python train.py --num_hidden_layers=9 --hidden_size=320 --n_experts=32 --experts_per_token=2 --d_expert=128 --d_shared_expert=128 --hidden_act="swiglu" --moe_layers=[0, 1, 2, 3, 4, 5, 6, 7, 8] --n_empty_slots=16 --router_score="softmax" --normalize_top_k=false --routed_scale=5.62 --balance_loss=0.0185 --balance_bias=false --router_noise=0.05 --router_logit_norm=1.0 --router_bias=true --init_std_router=0.0151 --lr_router=0.000219 --num_attention_heads=5 --num_key_value_heads=1 --head_dim=64 --vocab_size=2892 --norm="rmsnorm" --norm_place="pre" --norm_eps=1e-05 --positions="rope" --rope_theta=10000.0 --rope_fraction=1.0 --qk_norm=false --attn_scale=0.125 --tie_word_embeddings=true --parallel_block=false --init="uniform" --init_std_qkv=0.035 --init_std_o=0.0434 --init_std_up=0.0501 --init_std_down=0.0501 --optimizer="soap_variant" --learning_rate=0.00517 --weight_decay=0.0 --lr_head=0.00687 --max_grad_norm=1.0 --warmup_steps=200 --schedule="wsd" --decay_fraction=1.0 --decay_shape="linear" --final_lr_fraction=0.0 --batch_tokens=[32768, 65536, 98304] --max_seq_len=384 --doc_mask=true --train_tokens=286800000 --max_steps=4681 --dataset="wikipedia_en"
Below are experts of layer 4 (counted from 0) of a mixture-of-experts language model. Rows are named router (the router's row for the expert), gate (a neuron's input weights, with its number), up (a neuron's input weights, with its number), down (a neuron's output weights, with its number) and show model dimensions 280-319. Each number is 128 + 32 x the weight over its row's rms, rounded and kept within 0 to 255. Numbers have three digits each.
After each expert's rows: "gets" lists some tokens that make up at least twice as much of what it gets as of all text; "comes before" lists some tokens at least twice as common just after its tokens as in all text. This comes from a sample of Wikipedia text that the model never trained on. Tokens count by the router's weight.

# expert 18
router:165120162096100116127129114153089152137151152131164163129164112134103092100087094139092146117182157088163087110121123093
gate4:108095170125076147143132126149109188118130092159166111082176111144119092179076150167107172121135071102162136076115133103
up4:147188130170108173114082141143135162105126177128166181132143141131185094124202117131126102121134130148141136124092234169
down4:146165115186168127091127104161054074057141138176117150092120103093112109145117156109118112134085115142121167018151119173
gate5:100132174134034124165132150140088119083165105181166156098181131062156083115127173093138095071167132126104177111127146058
up5:115125133063109113155120141092152095198173091133114154145095145177153145150132096160090091072140097153080125162127168103
down5:184153138114149187148120145124180064108148130129136139138177112139095109101061141140139091195181110103108173074107127118
gets: " of", " in", " by", " for", " from", " to"
comes before: " the", " ", " a", " his", " its", " this"

# expert 30
router:197102136144096078136059166171118099124156157158127104159162155103135089123149085153114130162148169133131131158147175140
gate0:141157152089086134169141116093131148082092125138198105130094089098149118128062154159076092119137105174129138136100175118
up0:158151113109119168144085105115149116161149092131075114129152108187139111153154133065147158131074089097072126072176144102
down0:050097141129108070040188079141121147182105145101105120119149126089131130100106114144156085143135146133073175149098175177
gate1:149124106229215169122165164103128140104139128130124108125170189082080106162179071118159149129129098121156155150087171184
up1:098187137126127169183168085105113080123092108123129087113172144140103175130107045167128153099127188151119093209124159142
down1:130114147132145112119114109107167100087134069171101129122096199084187152087098128228135071128165085138113108118129145137
gets: " |", "ig", "u", "il", "i", "ang"
comes before: " ", "a", "i", "an", "°N", "ation"

# expert 20
router:159115146087141101150142155195198101175199078110120141118140103153176127132125093091100161088098127091086149129148102123
gate0:150161195174146148138085123122119144163113112104167144185136152091150157166146165111096175134053092077148132130114088078
up0:054150130118104097145127191148155140100138129122098128105134133110105138179093113134111139134064042125116142179119126093
down0:146113125172096128149175110151114141081112195112035099140154089150125162187125179147106107130140118147132153143140139153
gate1:147136085105201184128097097152125109147186124161139110129088125154128075090126158093073147114136094187160087128167116138
up1:096083103107085100160145145147109099123098143167120144129149088057125119027137060136177189127101121096152085060123186149
down1:144071110094121132050143128093088069105098130135150140148083103137113115120143143121192093129069152164141156196148115093
gets: "ill", "iz", "oy", "ri", "ud", "urn"
comes before: "ed", "ing", "s", "er", "a", "ers"

# expert 0
router:131194122113145109101141119104109102145168169114126160123135112100115080088159140178157103109127106151134128122193080083
gate4:087154136128133159096176145109127138198108092149195111115124179140105156149165151165083127041128122168056107095175132090
up4:120105129104093089196078119089132141173135051153101150157178192108089120098148181152129127144175136125140139216156156143
down4:150129125153171124105165146167160131159186105143109132125071165075148102108046155123162137102121098167098139156159125119
gate5:106097158111151137148088101119150147105135127109112067151128117163132167145120057145131142119146177201082155137079158077
up5:098043151138167106135183102131168188169137133169120158143074137120149116111132178116101070102065120112120128121152143109
down5:090130150119062081158164141117139092114137107094143130123105110154144103124090083154159079067145105107132165138149141138
gets: " part", " up", " end", " out", " time", "up"
comes before: " of", "ing", "ed", " to", "s", "es"

# expert 1
router:127092126137106134099154158134138115154151132091089154106116098128155193133100148113117105118122148143083071166137085155
gate4:124142180155119123094098137133070142107166160143092135036152123128133117129125097144099152079055110133123165080161135133
up4:179066109105108163208105174098134112112179191145141126111126211079123173128173133123169169169136083146103141128098125153
down4:162141130125128105189122154105173144113125134187140109119140103148065122153133137158102168130173092105179152122067167129
gate5:165168130112097119138149096122151135167126076136099068114158178076105155140172171084080113168133163141090154107121125132
up5:116106164078110143168106151097108133130140159140139038113188149113156137163149168124138122164107132132187117124149101085
down5:171075093105165167183104101125137128107083103142122104110138099132135176079188089176141096150103046159114121187127147159
gets: "20", "19", "1", "18", "2", "3"
comes before: " |", ",", ".", "th", "–", "0"

# expert 23
router:134082094132172122081146174117076107129103076164162112160095093106092117135122162131147132130152156095115138111151085046
gate0:085182116137173120108117134087126113117100111142116132150161176163095160155113151141158132083139077086144026115134127110
up0:104018088084152100142138120116153107125180131124141150131099160110111088059146072121108123173089163152149107208183152144
down0:151117109134095095149111113111138138137142155103116137135090097116090202147152109105142165158153121130159109123125091136
gate1:146135124156134120100095141155145136124144138214099103106129112089171149147081143115108087135144112047123113155124189104
up1:144102124084082130141126151115092115161115126129099155079078134188132095130132079044104139129122137094108143139110106130
down1:100114085099100103182133147159164176123153124182112079092136197102108078158032096076141116162142160110148188144103111124
gets: " ", "–", " (", " E", "/", " e"
comes before: "0", "1", "2", "3", "20", "6"

# expert 12
router:060175115074150191083075137171111135129102128123158090184175139094131159140113138106134126145101140136122093168172132133
gate0:198145149190211139108094101188075091178128148138136168185116130089167141126177157179139089114172094132113072138159122163
up0:126092109088104111196169145114184179123087170160072101098076111159173109137140134163127202146074104124128136165116129192
down0:152116149136133149100104200157147148075137149105066119176162134182097139144179135112095112152118140112132139096128152076
gate1:133130119128132121144098143190135116119074178085139112114148125206139112123181062169097164126123061129122137149073102103
up1:063153176152167155094073106185131160176107150146111061170163116155143145169148040147112126161112129119111133098106111105
down1:131095104164102122142117191182142160086146135126077122137136083125123143151178057129129110079139133109098123166110156122
gets: " |", " ", ":", ";", "-", " –"
comes before: " ", "19", "20", "18", "1", "10"

# expert 29
router:097138110158152172102131165146166157123134114184157123089083143125139066135142119150096176110117148146118134157080107148
gate0:155101135111138084145131163125221100147174096099113103123146084142136121124132131149107115134111137075118164108156087132
up0:114125127107121134147169166148078113137142137217123111112112120118105112152151111149105188128144150145164173191087111126
down0:139118132087165124164103093190146159118100107126195154146108116109099092148147077146141158130084103115162114145138144104
gate1:123135110147148114109176125163123119120058091141123129119145148079132138125143165160115141044127132104121144150098118186
up1:075101132133118105090124099167147193123110051101117103222097114174147154090075121153124135104132150129111142109133118146
down1:118115125094100168137110144112164116183097113112168110101051130092109151134080177109178150132114165104071102099172111182
gets: "ation", "ial", "ion", "al", "on", "ific"
comes before: " |", " |\n", "\n", ":", " of", "==\n"

# expert 7
router:187167206103089135166186113169186196125162105147123106159163090197091104096096117165183143132151104134110104158140097152
gate0:141176114173140107141086180135142109129116172166155191176134147082136120136142091145104121142160100115181087109145097137
up0:125109132152121137135086086120114098110067145140173114134084162075095113178160153157081085108125123089128100097101138134
down0:116106108123145124126187131185094152160173111144094075087149108163149142130138117170106179187140082163120102145107096097
gate1:135106139106109137192136109130085176107141110165118090145081121117107072113163138140126107151149101159194139131145097077
up1:136107133074164134133096131081095194128063157125159089130140085153109113167108104133174117155055147140125156138168142153
down1:112147123110156149135060133087132088130106162062122179064114136127104084136189147119126149109135156099127095116143066138
gets: "ed", "ing", "ated", " as", " with", "ted"
comes before: " by", " the", " to", " in", " a", " on"

# expert 16
router:189150118135072172142152086106100147091140120173119129101130073139115109105117122146179168168114120163150109124128165102
gate0:137128103077045122097122116086133068107133157157094106143167121107175125141091116075114093092093114146129112111123160165
up0:094102085096133082098163120107152153118101092172157171142126139140132135159133075113134107142154098102121121073169081154
down0:168074098175134112071145145174186100180168141196198106113052118161067112100135121144117116127170121149120101152153149170
gate1:162104118122135096150092118177162124146150094118143128148107086096161085089131114171101177086170081129137125125089073135
up1:125113120117133116143108144166119114149145126157092123158183124093135131167163118091166165128169193114135099081124093124
down1:151135168139142109224121168127092096115121113041110064120157155160065118065110080075107134131124172117091130057190133131
gets: " and", " to", " with", " for", " by", " the"
comes before: " the", " a", " his", " her", " an", " their"

# expert 22
router:106159201090121164152174063161149121183143112097108094071127129078080187082136097145102095151100128114138123107100103166
gate8:147103144138099121134131171161156124076099109157189171079139129049141191097102179071153107117043128160113173089104106103
up8:143105125147110136142115083125126084211139111150154090140149152161174136115057081127135190120153128148073093112140133131
down8:185137097131069123144059126100105134079140169152123128078075140137128103176093153158125115161115096120082113155105143165
gate9:101117102095100131088143099079117150166080109144135106108178161085075110114148175130131126112135094134124149102103071151
up9:084194178142176157154173187099143067140126139105142120098095180144106117150153105111179091135118116107122111153114101103
down9:146136153118108158090092126160134145096138130111109154127088081116153168080112157106098136152151113164086083081113135123
gets: "le", "y", "ight", "ow", "ine", "id"
comes before: ",", " of", " and", " in", ".", "s"

# expert 27
router:077185193092148130103108165094121129121100185130076084152103116100154118155110096170142160112164152171141132160128166151
gate0:096170152127213116143101115134125121125089088103091123140149128165204130121106186141137080130133145115102147133119167177
up0:099142084158114115096148142169126152220116187137156131136162111119138142127101065167162171163135085135203127148174164141
down0:144091066115130149158117219163122155167106166172098099105116133153098073143179112111131152100073125118081172116155051127
gate1:155138183077154090109104132139161170061120121111137145153103134153166094114083103154088164092125092116071168168124117159
up1:081090141153140122164150152112123122139138127158129154111102143155078109098095086113106082130162117131110171112088067056
down1:123166151171084110143073111151100113202081136127119177131113161129159134109158112138131173108084139042122085152159120127
gets: "re", "ce", "ult", "ition", "ect", "age"
comes before: " of", ":", "ion", " to", "ure", " for"